{"n_layer": 12, "d_model": 512, "n_experts": 24, "experts_per_token": 2, "d_expert": 96, "d_shared_expert": 128, "activation": "swiglu", "moe_layers": [1, 2, 3, 4, 5, 6, 7, 8, 9, 10, 11], "router_score": "softmax", "normalize_top_k": true, "routed_scale": 1.41, "balance_loss": 0.00196, "balance_bias": true, "router_noise": 0.3, "router_logit_norm": 1.0, "init_std_router": 0.0162, "lr_router": 0.000581, "n_head": 16, "n_kv_head": 16, "head_dim": 32, "vocab_size": 8192, "norm": "rmsnorm", "norm_place": "pre", "norm_eps": 1e-06, "positions": "rope", "rope_base": 10000.0, "rope_fraction": 1.0, "qk_norm": false, "attn_scale": 0.177, "tie_embeddings": false, "parallel_block": false, "init": "trunc", "init_std_qkv": 0.0258, "init_std_o": 0.0, "init_std_up": 0.0258, "init_std_down": 0.0, "optimizer": "muon_variant", "lr": 0.0127, "lr_mult_o": 4.0, "lr_mult_down": 1.5, "beta1": 0.95, "lr_head": 0.0061, "grad_clip": 1.0, "warmup_steps": 200, "schedule": "wsd", "decay_fraction": 0.443, "decay_shape": "linear", "final_lr_fraction": 0.0, "batch_tokens": 131072, "seq_len": 1024, "doc_mask": true, "train_tokens": 503300000, "steps": 3840, "dataset": "wikipedia_en"}
Below are experts of layer 8 (counted from 0) of a mixture-of-experts language model. Rows are named router (the router's row for the expert), gate (a neuron's input weights, with its number), up (a neuron's input weights, with its number), down (a neuron's output weights, with its number) and show model dimensions 384-447. Each number is 500 + 25 x the weight over its row's rms, rounded and kept within 0 to 999. Numbers have three digits each.
Before each expert's rows: a language model's description of what the expert responds to. This comes from a sample of Wikipedia text that the model never trained on.

# expert 16
It responds to: re- prefix, military text. The prefix re at word start, as in reinforcing, rebuilding, reports, often in military unit history, plus commas and word pieces like Val, cent.
router:513499546540489495530524492483484482499478540519527513448510490517473473492495469484469499503470463510527514502516509519494505480488497528508512475490458447502498494481495496511529491471479493
gate0:514516556535552506509487482468475468502491528517481538485540498494442485477467495529494479524510506475522484518535481509484551459529489506514500480457474483534516492508527479521458489492481507
up0:515509447501511516521492470465519467494490497516501537505506578527528513506516532528481556479440513513493504494478548525518468531509474481491488486483533471489507515484518543464530461482547506
down0:455483500473532501503517521487526510564480474498486500508489515532484480462493491465471526507527481518495445543483537498443508499510508497476494485483487501482510510500500487520486499534494465
gate1:467500473503534491514514472469493496488489434520465448511473483536482511461495492478473446495483470503511510495470532501525464490496516554486455481525459499506515529464506520530495540518509498
up1:531498500503516505512510506498468472494437528510469471478496470532491510454536482523492510482505457463493538524514492495511501504471513464538532517478492508489489510496484447483500555448524484
down1:501465519498518504515523508506482538505507497534520513477504516491492477489463524498490492498468492495507489529497511495497517491513477517488492511524548504462477504521514480480490560531480496
gate2:476519521510477472489517483484511506530455557531508487464472501468461507523490516500540492547484467507550494472527497518534467524490481520533499475492475467476492474529510514510479509519489500
up2:479474471516467501481445467452482464493506475451502503476427491486500533428517530473468439498486490519498497475471541506536502524488537477466479524493524531496508540477502500520510471473467490
down2:515501495489516494490553484530474476492488477510508508441477485513548515515473508512531522520536510436482463512508498514481496552507526495495521524498503507540525517517523485507558451487491503
gate3:512496483504485524464527501502430518502470519523503480483456544536461500471470484441500500521532488487470465518510501469462442480470525532500467569485479488474491488518522485518509476495478519
up3:458465507473469521456468480493494532481467489492503542471467506518534521500531524499493491515516522536497486464522510532490496506554502526527506495502514482536490479536466431496467472524520472
down3:507515471491527520534478529475545522516483517527530473469477529500494483499476526519506508501509489525505533550494515493493444539497560479506507499506496491476505493478471529520487494470550471
gate4:527499505539486484503514483519511519529547496521506467479490516488464495490522444491510461545543514488444494514470476518501486483498502511470501483464530496529557524524505484503512484478475489
up4:491534499499484512503485491497512470535463505472470481526509530530487502490521500475494480487464498512484443500509519523500526487468474559521486470485467505487527500488469499501476512498497530
down4:527496525464516481515469511442489499561477476505502514516513518483506516530507487523506493475454523504524472487461510529511451509564520528544481518457469468471472471529524510512500471533486532
gate5:512509568521506438505549472534491485543501487491498515482467517493436522476499480496483472505516467514474502540515484457481496495496499510476510507475497459462536487505537511499541475476477491
up5:501508499525496513493533512520484533515477500460523508507472462492519480511555540520552514456505469532478503527477525466465495512467526525502523513471484478476459502484503462476544507464514498
down5:531506522507521494524492499531467449508493497469497505449540495498462470516514533524519500462486501508505478445487513491471474498463486499509513476503483507535522522524485506515463488507522529
gate6:557496524508518492503472466515465459491487529532526480509475514524480526542527489501467493557535500506564516491492501485522463504498499535517518488518481488499528520551495486513515492466485499
up6:491536532543519469493499487497475515466521467501537539468447476516498549489527520531515511447526500502514531508540460468483532516499486519501484493467495496493480499473534516491495502472524491
down6:454515485493465486525564502476493476467474474503515503534484527524519493475510483494468518512525510477473467483495468500489504469474463501487542509474519442481500567496523509483479514533485528
gate7:522520535493477535495506463484556499492520497529499480505508500464503550502532463483491542521501481533480497531540477488561502500462473493493509457513440546516497486553493498494498488456518492
up7:494483471505477472483512558492487452538506454489497497514531487505513489482545504471492575521504478467518454463514523521517488464530474552529481526507464486509482530465494501520506464528490500
down7:451518484442487483494507488495526523471522495496500500472488512508479533456501549528519503476536526507541459524485501516480479499494508499505511457492466509495529478490493545536527481488521465
gate8:500549506499509493470505503518517485502488522518505510446489483530523532490513474546476466519510496466509425555476507473496553495502491489475548513512493470485512478506529494491512514501507467
up8:503550544524486533550491486498468508433498491513551487458508504511507498506500471502540543529490528528470511514484505510511507518500513471499505452488476496505507510464485504482527509472533528
down8:450471481527487538495473503451513518521497503479504515545493498487511511506521491513531502475496504551482461494525524523510521453481492460494498512512521482499491483462484471472486469476477468
gate9:508533535531512462500517492526455480490505519466536534490492558471502498527531495503473476509494454489506449488488506472517494554458467480478501504492520445504507452499525468493447495514510506
up9:502532484517498505487470539516528552494514442507520501498476523509509512498507492518489493498483515544499511512481481543530501501511502522518504504476476487482515481508498509496487475548462512
down9:513517480489472544487471513475540502452502508514486494502478475532480490497468464510472544525504494532452498495554497554559510529476522503566522471529543493486503487472510493498535489487510488
gate10:507481513456528477483445491473490494503514528536527486469471515515472499540555486495530538518499464515559466482509512494539488446498455499494499500486476472522504534460487488486552503497516484
up10:512510470485558516499482496545517497499541477523499541459520533490487507544510505478490512547527498487503496477499519509494521536505499500503526503519551500555464488482508497516514514505487497
down10:475479539519491502508511547512488503467491500475531466541517526481494554489523476514491518503494476522478486478504474531476502536484487533482498482449513506481502505514500520443453408477516521
gate11:507531518508529523493466481511467447480448496504466530510487503498484489505534481494499500468477439463509467465520502507485514503482466565515478500528506507457465534548478528499512477466482511
up11:480500517498507495539482526506508499506514496529501473511543503469486531515491464492476490490506441522500491503438469473513467487510503522511514530514521462497515487485484491505497487468532502
down11:534495506468529498518540461485525468508506481484491502502470526474506441545506508515513503539534497517482489490494486510453520452514503510528518512488497548544522555478477539517518516497521472
gate12:500522518530498511481485479519513529463484516507473549511484536518417530469469529552496483479486407462491473539513482534516473476471486506503489471498450490512545504492518513489514488492489522
up12:505543477558469505511443465473495467507481530513473518468509492494541513502446493527525498495455466519501470460494462444491511491479503527493500509506461488527510495457516489527498541484498458
down12:543542491473487460485507464519454474506519487477481503469521520517489472483532446492532464513493504489524524529451537494434508519505523499545496493502471487473578534519547510520483565535512511
gate13:518542482521485468462528488481506493475486514485486491514476500516535509479498477506483506481482502519513483510544527477512454466523522473514456474485476472546490474458575524471491528458470501
up13:488497484483465507513505505481497445499554519449524489455547494506494532515535458506483516498505485504509517472506497474474508472537512498519493531509482533496499516555497535484486497501515497
down13:438517506487499472495496475451485503512521500456533496520530505512458451492508477484451506510451477476496488482533513483482522497509529520514477536488528479487495507496508447544475506484508454
gate14:520515472512515478513498463441539489500511468513497487510528480485418583531526517512476517473476482489510468493518522487495469475489494519500521449524498518558448494521478475478528509490535531
up14:475524516478455502498510554492521505498527492494478539511527484448473474494463482454468512521535487501459521513504493543507519456492462443521491500581506546477538491515457505515559547486475493
down14:484490553496504467483490553545481498555493474483478450498479480501494512448495478484504509523467499492483476509526537518493468511503498491538504456558518498498495545508486492499531471495494477
gate15:473516487493513510503508488495487486487496460511540460533491550461457524515502465466489551480463492468491505535516526500515535486464541463493473481459525492486513497501526484509514477477480514
up15:532501496504503521540520528471471545535516530547507506510452489546494473491552477505485483491498497505479517498484475512488490495489522479514557502521515488496434518472483495473522492521544482
down15:520493507474505505489536513490537512486462470499513444496486462500484480506483509487543530523512535460495514503523555473501506519485515533512547455475513493529492483554496479479502494512520462
gate16:483555527478505465478497499509499504454492547491466517489534513488478515503458520518499541489478505495536534542491514458473488467509500479446525500483492471499489476485506553465496461520499495
up16:529470498468509511517504528471474534477487483515483529492513482508502475512502478477533546489470477468540496484523497472493490474493486515456450473496470446499508478501504502479497492528483498
down16:517522492495509507516496536501472515513500458499532469498508536470500482511523478478477492503523506535500539545510498523489503494528515493497487479447562524526517520479475477541488468518461463
gate17:451447482505503546487468521490520495516489526482460516522553532483501507523459529510482539492480487529498520488509486520523514500547461485508498468523510494445504507516520486470486469530517467
up17:516495502480455523490492546477508539517475499517429472498484506467482518568524513484526521482571514500499528486526518516554499492495525449477493508512457512503521487529493493499529501500464513
down17:502501500529515521479532430495508525489509479483527506519471490472398525466508530485522530499485538481531540491525525506543487489484502508528494482513521509518480492497462537502485528502508530
gate18:497487497490485521514489500481483543506475500483507473485510467510475523521490445469495516519481465501493537504468494501470468489506500491529530517493541483530492480497517494452452528468510561
up18:485478523502467518519551480501513541544505512506501503511496474514448503501451466528500491509530471491487502497476469528544502499488481480513533547539492483524493485505474539519495506461527504
down18:525509535476513528481507504530523469477522487467504515512466505498420504521481521503470476499535539571545520489502547503439481500494540504503523453508501545487458456535483534491543527489515518
gate19:518521525509480521507538495478480501507473500517478505469470514542475521539500504551531459518457527489541488496516473540480512509504490522501474505502495463500522509502533460514491496519430531
up19:537517513505505480507493503478491553524494510460523518507499528483518505525477481506516516481508470492529523495488499517526501459498525478509523518510505505535516481485499483481529463475488503
down19:503481509489507482476504528483469492477491482500460487531510540542528470516507566498484488516502442488507522517479490492525521500476489532495493505479502520514546506485510528454486524535530461
gate20:534476465479469509478517484534452549542442459481523500460491523525504521456536521441477526524518485468505507533492473490493495524544543495519462510509484460479558549504518480450484482474513479
up20:474502500450476524474489487511460523517551481489478466539497525485461485506499483527529454472514472513474496547470514541490516509491567467432471489514521546487462478494509522508501541507470520
down20:491494458509487486478495511485517483497510512460525523514497473526487531464536481466513493527461513518488478473505467489500523502483537573506524488452483473498455530516501492506497494489538520

# expert 4
It responds to: Pronouns, auxiliaries, word middles. Subject pronouns and auxiliaries such as he, she, they, had, was, also, the N/A slash in tables, and mid-word pieces like includ, mark.
router:462482525532507514498540532476459500485494512475546439538499535487505493505506494503529534526546502478525522481492498495533476479473482512493539568483483493490526480502495504495484496508553515
gate0:458463505512523528466513499478511517502485464472487517481455506517512501536469500528518515505551481477534452468445460483531452525529560532539513492497504501495477511553504526484506497507463477
up0:482505487487541519473503480463540528514509446504542501524490498479499492522487481524479512491541472513519490504495532539472482510496479515490499539522528528516471480477475498537478518443552530
down0:530518428511511508544523494523514490490538473478512524482482505510467510479556475456460504479512517469500509496562524535489469534511529477530496554516469501485473536508520437537501504457512532
gate1:502480554513457551478498539529450497498493557508529531474500534541479537486508502506570483499499482493515503459483501517507489523497479498496460455534498516473499550450505524518526491491516532
up1:447538477521440510497477484533527476541532485522486498522481530489517485524488552531462437495529517476499477491465485518515497519523514489542504511516546502493495488521500490521512506474451504
down1:506509544469495563488516477551509462498487476479534461522483531455510492488515540493455530474489482521531490490492540469537490526469521501495516509488562529518517514509494494522474505487465530
gate2:495560516474509510476472506490498517501473502476477507481488514517517526470517500524494547459492516505520529506490481481502469500522478530486522520475488494471503496525487516525570481509524495
up2:512476550464490501553519512458494493519507521490495515509557555484501497499516488510481492437492518452509505509543473478454479497472474500552493536455492512487521528468485497451538502513485519
down2:513480503544505504489486541478485486451464504481497490522471497443463499497500501496533479473519507547531479515498487524512503508482468495517503524527489472548517467471482523511474548505505453
gate3:456497509528535503527525463530482498504475480508486506522472474460475524502496466520567500505517485536480507482494501501478462466522506492468535493518480489477527525493500512530475500508550461
up3:505502555514524502493525539500503518482508507507530492502487490473515468512509490521490517513492489498514466519455515465502546509500501480504473539484516482499456493486459437492542474491503496
down3:510513474493502430504487486534518474519519561507469471463492520503518514534457535508502553483478514477496508508538526522518531559483486529486541514493497501510473484537537535522502512477470516
gate4:527538479465490530483478482518489516551500498528512521497512506486473539515482474537480548451486498475501511453486450470518550509526510532466457553486503501532487422513461508466484509478501477
up4:464469502513570447508515500527504518458510494482498509514527468479515510528493471520505511549485500512504490489527496506503493470488505495514522500493515516490479525494484485452478553508473486
down4:533510515479525511495508494470499527540526502517483540435537473465545505531499496515509493512476481488498492488479513510526494491526495464536458513526528510489495499461525462526463516521436463
gate5:472521494525481510508508492500523508512499514508480490507500491492488499500501511525483502463520546498491502469488454490448473561541467518472490511528482495502510476509549514477498502458464451
up5:478479477462514457497449529483529498522501505494486510546498456519506507516495498474494435524494498472523504470503469471475496522517462516500545470474515525468461524485510489507500502464511458
down5:525467485480493485509486525457522512512525499464474467456565482526530525547506496510474512519497505497488488482497529513454487475500482490493512516465479488522505468534507488448501505469473554
gate6:496514461514507520510511464496470476537535512511525472516475501497474506481571455538529476518502482473532451513494502488490478462504487495513480513560531507472520459508512422529528496435513534
up6:460486517460478498482519461501541531520522518504496456560504501522525500525466469480515523478502493522545472506447536472483472478559518474486534514510541465478483467479460510493511488466504508
down6:519496530484504486511558498509519481506468538504520491499510505482517471575474488486502471501496511524502459511473477533502499514511495500549514512508523521538462530494531542534470472511475534
gate7:491537496526538540525476475528483536516480518461455478496501509519474519467533500522511444501537483465521502459470514520473456502504485514495492503471521514523525497484490485534480510496517501
up7:540501494494466449527491542504509504493521510527463501522458490519511486546469521480463525514557525530496492480476466500482502482469526501470558475523515502500479488505497478474546525536505529
down7:468496511484542525492487467547548495524506488493507468563477512500531505472501500479470486465471501495470516475512542485509507535522499509454518485505502486499553511498488552493515518536511507
gate8:485487477450481498491515557485487502478483512462537475515465507527508512512525534534534473508499540472434505513530508496529472556466497533482463496482503479472473518534554526488501525485544550
up8:538523502483472530476514473470471512477502498502484441529497503479468490483476514526542481474501466512484534527477498478542531520510491503512509464470484509462528477517488485498540498474540483
down8:532462499504504500508528496528487507473518500503510514458473550488495488504529475503516510518476465496525483473462486555512525555486518489512499524520460543516509509494517476450512504553485480
gate9:495494503489514503530501511493504494508461488496438498484501486503464478517517494510478521508498513435518482498507489502523476516555516507521508517496551483522457465529517535488483492476546531
up9:490479521513549501524463524527471521547464498473518507505506497549524513522536514515503507498484461510534503476523489507505474510547486510520526507469467482503487480545508480513553497493540469
down9:499483468485484447526477480492456545507582487463545509512478472488500490486445481537474485508472524470495545434509505493510463483530512495515440536505497518540502494501469449507493524478524499
gate10:480495474490516541486510486507543511531506526489480486478502509496476500511503496499506514554492511475483562537493465494482479457486515490499478489503553461492528500489496488504505479471504482
up10:510463505499496467496472484484504498512512472483512526504537474475458495522514473506502531490536517478494496516508464488474497491489522502516456497466499487502462456504501500528504446465508510
down10:496496514522510499482492452462502500488504458507507553476491544523463490525535483508506528485533532462480512470506537528497531533551496494489477486508499532542483519520520475460520503508465498
gate11:500509497502515506480516502512480470478481523509508479480479557536466486495506533511501511494474504507447478478485502576485499476509497454512484523519508538507484498552477506494498525471495471
up11:495478516512482490479525518490546480485508499528490470510484499471487504511496497480450473491492505527473513510481527496476476515504475510563477503477550471481472496467511464506519542487506542
down11:472497489496513525517518532468494458480534499462518496498506512505502488432469527512494530512505494479548519469533513543533466522471456485529489503526465464492473504476524505487476511528512502
gate12:557501469485468467477521523515525532512518481512527501491477511503504516472484531509489540512512525462500511453462474510536470469505546535494505564536459466511473499547479464473516524462511478
up12:514536489540547509525541463503439518524506512531529505488520480500540500446465491493473494508496477457502431521502485492486451536495480504474525540518489515520537553469484500469505481478463448
down12:497490483495495516514473521487503510497498527470515508508493529499429524508527473519473490530516477492523465500490497483529493548518479505483481494476512474480479461497513506494496461537484481
gate13:432433495516500470509529499480520469491463491469507504494504530499486484492521468510472521492502522482490479484481542496541504524514500538510471509454505484490501500483491498507499525485477520
up13:455521465541496492497535500485479491525492474498467495522516522528488499501492511483487496488495500459507474497487510494524530490507478500527472510503504484513472497468532523490478514528463494
down13:515459476508513515506545496463516492471453510528500515528496481529542450460482550502526499485511499511498504499505520459530524523521500513495486504483480543543513486528541528498544506515473471
gate14:478504496488496512507551467504521517518489516447529497507436531476468534497482512565522492560470506505479519472519524497510543501499507513466484503523527469514497477507533516475462518506511484
up14:527491539486493524544522481481495499536471491496498533490510507500516514465491522495503524479485497503472528519536492507542488480527505503485461483498492487520459474496516484530550514490485532
down14:520495509515503516480470504494514493489496486512498475509490450497494474459469509496504504488491471504517495543528499453484514484479514521513463418477500532519466507559507522489521515474509508
gate15:492486505505482483521550544480489541508496499481508486512490540498520503480480507534491486477484549496548499462521519520454467513509468507484506506453541455481530493513474560513482509503538526
up15:539550464524481506482463507537487519508486513531491473531510505528485490552474547525461521506510483481463519468524530475523471479487500538475488495516489524508492502500481530496487481454493509
down15:504464448494524540496529497522518515438536502453530461506464528517470497489537499534492524469468504496505486543507488529481494514526484487482514519460487456515517484539525482509519517501499483
gate16:440517502467490476483509554471491512498486550478501491528507481491440539488493500484463469509510484509507493493510486475522469502505473518511474450506484497476539510521515511493478531492492530
up16:513521516492507521545506464510522559503461502539489484470475518464510540538454500499515480531490553501504520511480463463463471522534505488494473485499490509507441506496507512509437513482497518
down16:529481497522510507479480457487508496471516465514446507519463496519447521475498513538482523512496538494517501488487569502490467531538505488545497525500511469497523512485489495558536509535510467
gate17:482541469539497521534517484506542498468521508511551531509530500528514539503494488546464559511510524524524527507517495509513483493541481463490533523507485505508516547523486526495532443473499547
up17:496527465496465496505504436494498523526514521494501518487550536481458505505474483503503505506513472529461511516559437490445459461514483483525507497464503527523475508444487475507494519504535503
down17:510525510545515421489479527471478533458540528474535487520490551473505526514476526510504506487570473463503491497534469525539524457469486500446479518481474479530530532477528494486502520515494523
gate18:526547475507518521508583497522477494464502521479475504477450511484450497522481530497496517536519523503510518470521514497502536522476514486538533513520483487471518521503494476496470494514494492
up18:474534475521496489493515478508496500489533517536517478526494503492518497531479475501482497529514495513476500496486523492501502480508486510516442532516528527487477513498528498475469480501500534
down18:517478503508498537495506493512508551493508503463498477490498483480467527508525486474482536519459499466499463497510481484477493539527493514481512506508492479490472496508496498484475496501541522
gate19:501491484494490479499464452504505529528499559477440477447494518465457464482475505530470472522494467513459480450494516465495496484495503490516500492490527511451527459456448498482505508483535510
up19:493527503503488474526490462446442535495488460511512529498469549453531465492479515523509517524480475492488495460514538481503523498483491488506528515459464546570526485498530489499515527510461442
down19:507531484488482507476552489559473457540465500519474517494517518511460509440493531484505493510512461516472521522419542515509503522476490532478467485534558490540509493531524495489520496511513476
gate20:525500490512506536482526473498529459496524468471518523502495535542497497473470492556549487505481516463493511500539516507480483476490461477479467529500514512485476511535519515476514495516551536
up20:513478490477525492497503486554491493471487484504473500531542495451512482502529462456499499483484483517522492476509516510488493474513494490498475519495462497487458473499542531518505521512486465
down20:481508509475478511513518493537487508530504515451574480550512498534478504480512501521518503461490446504464492505528448451517504528507526482468526537506466487457523513535479554535474469427496520

# expert 14
It responds to: Numbers in tables, breaks. Whole numbers with trailing space in table cells and times, such as 21, 7:00, 20:30, plus paragraph breaks and fl in flows, flag.
router:495488465455529530504495516487504482529461516552478481488510494476534471526479538496481448503514519477456480503475506479498508461507473478500523475512505497467536482489473481446503510466499494
gate0:482471473472488512547544524521467486509487523535484538513502514513475510526498447462497489501540479498508466530494491493508513525523500507515518475504527496467458465542498536469532482461506519
up0:477504472476470471481469502499495486461482556483510490488490476569522523448504485474568525491476479474511496510492448481485454493502514520503517515527505507527517458494494498503484533514473437
down0:490503490531453487502501470470475500484444508487547528488488496522526531520506475506485483516446476520492497493484516506517498476456489447505510499491459516491410504471548475490478472467498522
gate1:483501450475504543514544480487443499513458493478516527506502519515492508489499488524520462495494493479506491470458473510514478453511498526480472463516496515537503526504487502498513489523496474
up1:467482535471462559461534514489487533575478446522549501489489517472501502510504464496490502514482472492473523512512495485528529484498515498547513505485547548517510501516477518504505520497487463
down1:492503487503447498497483474494506507503496493488486503500502504499456504516509466530535514533549524481487486482506566467502495461452455505507511495482523487497475512479460471498452476509553534
gate2:453497493478517463492471480453504495471470488478567516478492461524480462543509526512486496507476491487538474470491500448500496469484507521524494495517480503489471501534482506479463487496507529
up2:477494469507520495502472550504507491534504495526477511492521467507514506501511501537483493520508468486530450496491498526467497487503493553498524470485490504530470501513523516493498540463491517
down2:477490484532517517544536503461522467463517523483486508502501508491535439469533503554499532480522494480499501513451500498508440523498498490485476493515500535497430511467488524529469475536527453
gate3:534476462477554481476454494472493519521485484521523515501531519446469469527481476523471476492479457519435488502507509503540489526499490529505498501518542509506516482518489477496537425529506492
up3:521503497530517529472469492510482477518523507496460532473520480478489567507487513480489499516504445471446493530463484493464482502507497482475510501520470486490503495517500508556515522521499517
down3:478488535527564514510505469510510482480489529527499520495474488519486493527570494526468475539499534513504509511500495503523540523526483512507494497486487500475503523502473529505513475543547482
gate4:457520503467477557497539479526496492507478521448508526496496488484475478521484503488506512510482506526521488519473449514541503502541476546514509483527534460527506445515504497511554517491518525
up4:472522463477500513489493548535525503451534523512501487522475497483500453554487453461534466518514468504512455492456521494506513516504512486531472518523501523506487485491516501484522512505463475
down4:471453482468479538523510512523500523509465463464537529475477532460464510455526496475435504482535509490497503486483500498504458519519508509505476545484507510525493555478529536516506504474514507
gate5:488505525463468521486530498494518488499488536453515480490437533482504529493539488546465475522514518474533498473473489481524480517480539497521519533475486479480503521489463466495509476476467490
up5:496527542465498495513538501476510546517470523475522507490504515484499498485524503477507490481509464515496501506479499536528489494495487488547499520524516427472520489512484475493490486480558537
down5:509494489529467476477489524504505532528523457491518497519539527513517480551505514514514556505493500525507484489554505530519532490548489515511500463493504515518518521511500483511471547514526496
gate6:511455479460488537478496509524517549485521489498485491498504513498466512510516504529494494506526507530524486468520468493488486506497514538469470431488505479460482508545502513476520484489477517
up6:494499521534463498483508483467499521485504495492515505526469542523504484489496545516479530533531484488511499476491551544492514528526484520580513483499457498521495480459522471541507480545496479
down6:448530471499470527526505537479511491503512528460467522485519460548532532492480480482536533506477516466494480497507477482508493513471501482525479450498496510484505449506548490485497516505526500
gate7:518504502487551486490519505509475528526473528521536496487457522518493513514552500521488491502509471529520495512470498496492494512479461496548476517507486483486529488494501485493507475481486503
up7:501477534493482552503476516495508487481516483521486510490514459513488528540486477511463502472463509495486509460470483508549529518507524476496480540511512493459478537429561492446480524509472485
down7:529516492552474486520490475463510485458518500500480505523506527513452508502514519581461510503488467540516518506461551509493493485493514519497511492504499488474516529542460462494478509515524535
gate8:522500544503518456510526513494485514518478522491500542489538507535465466529461524510456503526494481499497505489484505507486477537481502470504479508499510499504501513498477535538506490497545525
up8:488520527511506524506569500548490507503531494564528470527519495448477501517476523527475509527506517526508496502473470507526513574491489498515512489484459528540493525477459507521446490521516483
down8:496543476442515498462544500545491455535495511530502522487472472488508472518474509499502526546515476465491473521501521549502511472492523524483547515494467507521494488543467565515508545457482498
gate9:494521505501511520472506463548497504492481553486494546541494529490469552476503538507507506510492473466519557489454508551499515498510483499502491476491520494481468536502445508506496532489525506
up9:477518551551525514503511472546518519525479530492494488497522497514521455491457530485481473467488490468468508502529464486480491476425489510529489522461473531476493509495471519496476511499523455
down9:493498519442536496481481526481481530530461524507503529538498534485480505490483567501488501511486536490476493483486513509538488498469497522515480510494493473482478472461523517470498449506441478
gate10:511507485532468549499514503491479491516494509525505493519499512469478481517522447508493517527517481518470461489487517516516523472502513515540472505464454517559478479518490505483567518504471462
up10:525529505492469495499467516523469519517526560485524519491489534527485511466485493526463488484494496501531511523469503527522537525517485501492509519505480498506535493487478482469549514487513479
down10:531535507510495490511480499543517470548495492525495503512505492505479507474444497551506512516482447465498478516479507522483443524484452482520443500535516518483522482497504522514475481517509526
gate11:530517493517517521485486531513486511523474529489465544516501502456514524512510513488496551488529535470519490542482542523505491515540517469498512535509521498509506495522476500487536511479501524
up11:539517505457477474515482485520495490506534483530506515507530496525529499516510472495506495452499515539526487470437489490479465522520504441486491462488468514469474507490539506507522514516521560
down11:513489501498482508517477486526496493552481469504520511478537520485548468495465517491481515458477527526513517501498481465520459515474460473498522486498532488456510515502489486430483489504496464
gate12:494507503521478514493469506513477477489502495503512519548502439511504482505539533488441501512491503498497447500520533547534495464492439499554433519450502524509531501512530468455525515528502482
up12:492527538476504524502495473512489492514529501547452519521420534434507434486492478481483511470488470484518526479461461511493516489517554498491499494544487491520492457520478502483504534524510489
down12:514470512488506477536495476500519569492501469488496470519494491502470531472487524464547535452456525520567463497540481529505472524516497491517511497511482492495448502511507537519482461502461485
gate13:499504481470557499525507515473502493469490516518497523456477506521479492478510478478483463465476511470476520508481479472505509447493502505496509485454456520555494534496496519538486496496531513
up13:469517511489554464479513510469495477507543499483540489487546471493526522521503474517505519434455511544506471487518483500494544511470498522493538522521481466502493498514534489452534513480474475
down13:517487499507478482461443512504509520482497479460518521512525520489439513523540455477522520474497536520451511538508481508519491503480512496526505500484532549527469514518526516464473514519475518
gate14:525516572491476525520482492515486501517491511484489541512511528515511520530517538491530496528547476485492501493473446484464522496494480476523513494498491492475507527554517500517473513463489493
up14:510525485510526486502483490499546458479478475515546485473532493458472536509520495447524512478484501482494515494523518456457502473516465514472532490518506508468489485490504500477478497477500517
down14:490516494473474491506534510530511485530483484501538516523510523484511515487488516521529470484503557502537486528485471479518517462561482504503515469499446497488479502523441487529480486510511533
gate15:502467496512497483468458477478503481492481525476529492521491546485506487526479516474486505524502500494515527474523496510495526538542555503547475521513496491464528529507521550492532525492470538
up15:555501514526489482499504496500464501542495555533466451499518547487469476480528545497474504493493490549471503499469524533527464473464497484507510525490482579511512519529503508524513496478509503
down15:525425519502475491510503498502449486481553486494525499507470572493506500517506485497508525477465526511500517513476470459473551482504505471478480564508530486530504443487476502548506509495512494
gate16:506500487467505491500520521487490563463515515481473539506483535510478516467516479523452471485522512522475502492494503532519498535497528513499495529483509491558507502548500493529500561509494514
up16:481513492550488508498489495500515507485461491492479522506512545501456505507541522494502515509541476534492493502496479530528452511477481477470497476493493539454499512482537426486514501503523467
down16:462501536508488527504465498531470497498472504529477503500539519507445462504480549458501494469483451480476517514515541527559502479474498500463509456502525508484484498486556486482481520507523487
gate17:508496521518503483465470547485506498509453466483525480473445473530457526513490519508489496525561467504468470493465464518501508448472513536495525496534513470512496521496539467473510459469486489
up17:473530518514482501482527494481475459510510466490513489503477539482503534506487477500488527486481528514449493560531506486492512493488489508514477530510519511468489487487485504497505519491463501
down17:430532499481547474520538509497494499509521483507509499467484456523434494497485510502494466522500510465507457490501483486553527510485473511493519506506487534452525486496501473520507444534510553
gate18:475487463518508492508466471480500479493440486485426495510504501462491483464500474502506498468510467487531546539520482471495529457492493531544489491491507514473483510514508469508501499493457524
up18:504479504517530476459509524501483512523470487478482527522514522476523523476536464505509490519490501478522503564453499482519525499510511516570509484488472527493505465487545481487520522536518491
down18:483504526525492503500522476486512519505502508520523501447510484488485500485530500489482517511527466496476458498490462488494482538458518409508512533484504545471501456493493461502488516494505548
gate19:510487509440548504551503559517465490482514512474521507492485561526508502505511458461484476519468494515485523496484470510501492507538498500479500451513512488453466512494474470481519548456511526
up19:526556504501541457507510485505522502545510495492512526489490523524537457486498491483518490489502490461507550555525492521497480524499541505496499508508550517476469461520481497491500480502505472
down19:533502490512508498529492536509501491539495486544499498497454475568624491503508526467437478498517523481508470467497479491522483511511482529478511500517487461496468541493550454493521509461524506
gate20:479500507487477547508553446501472499508497555505486483468489469477462503482520455500516498485513534478523505515522513507508475514528543531503491508537549518507544510495539469491519485493480452
up20:460540516457526473459497517555454511488469497523485474483456547528511494512502521500509511496445495484520488505482529505468487450547522529469493526514471505510449515491487479536501514483495592
down20:469495515485522509495482494543513494503478511492498532498499511493516480474518508505521522474489475537502537462523525478567499489516490506500542467488486473479506480481498439482533540476517530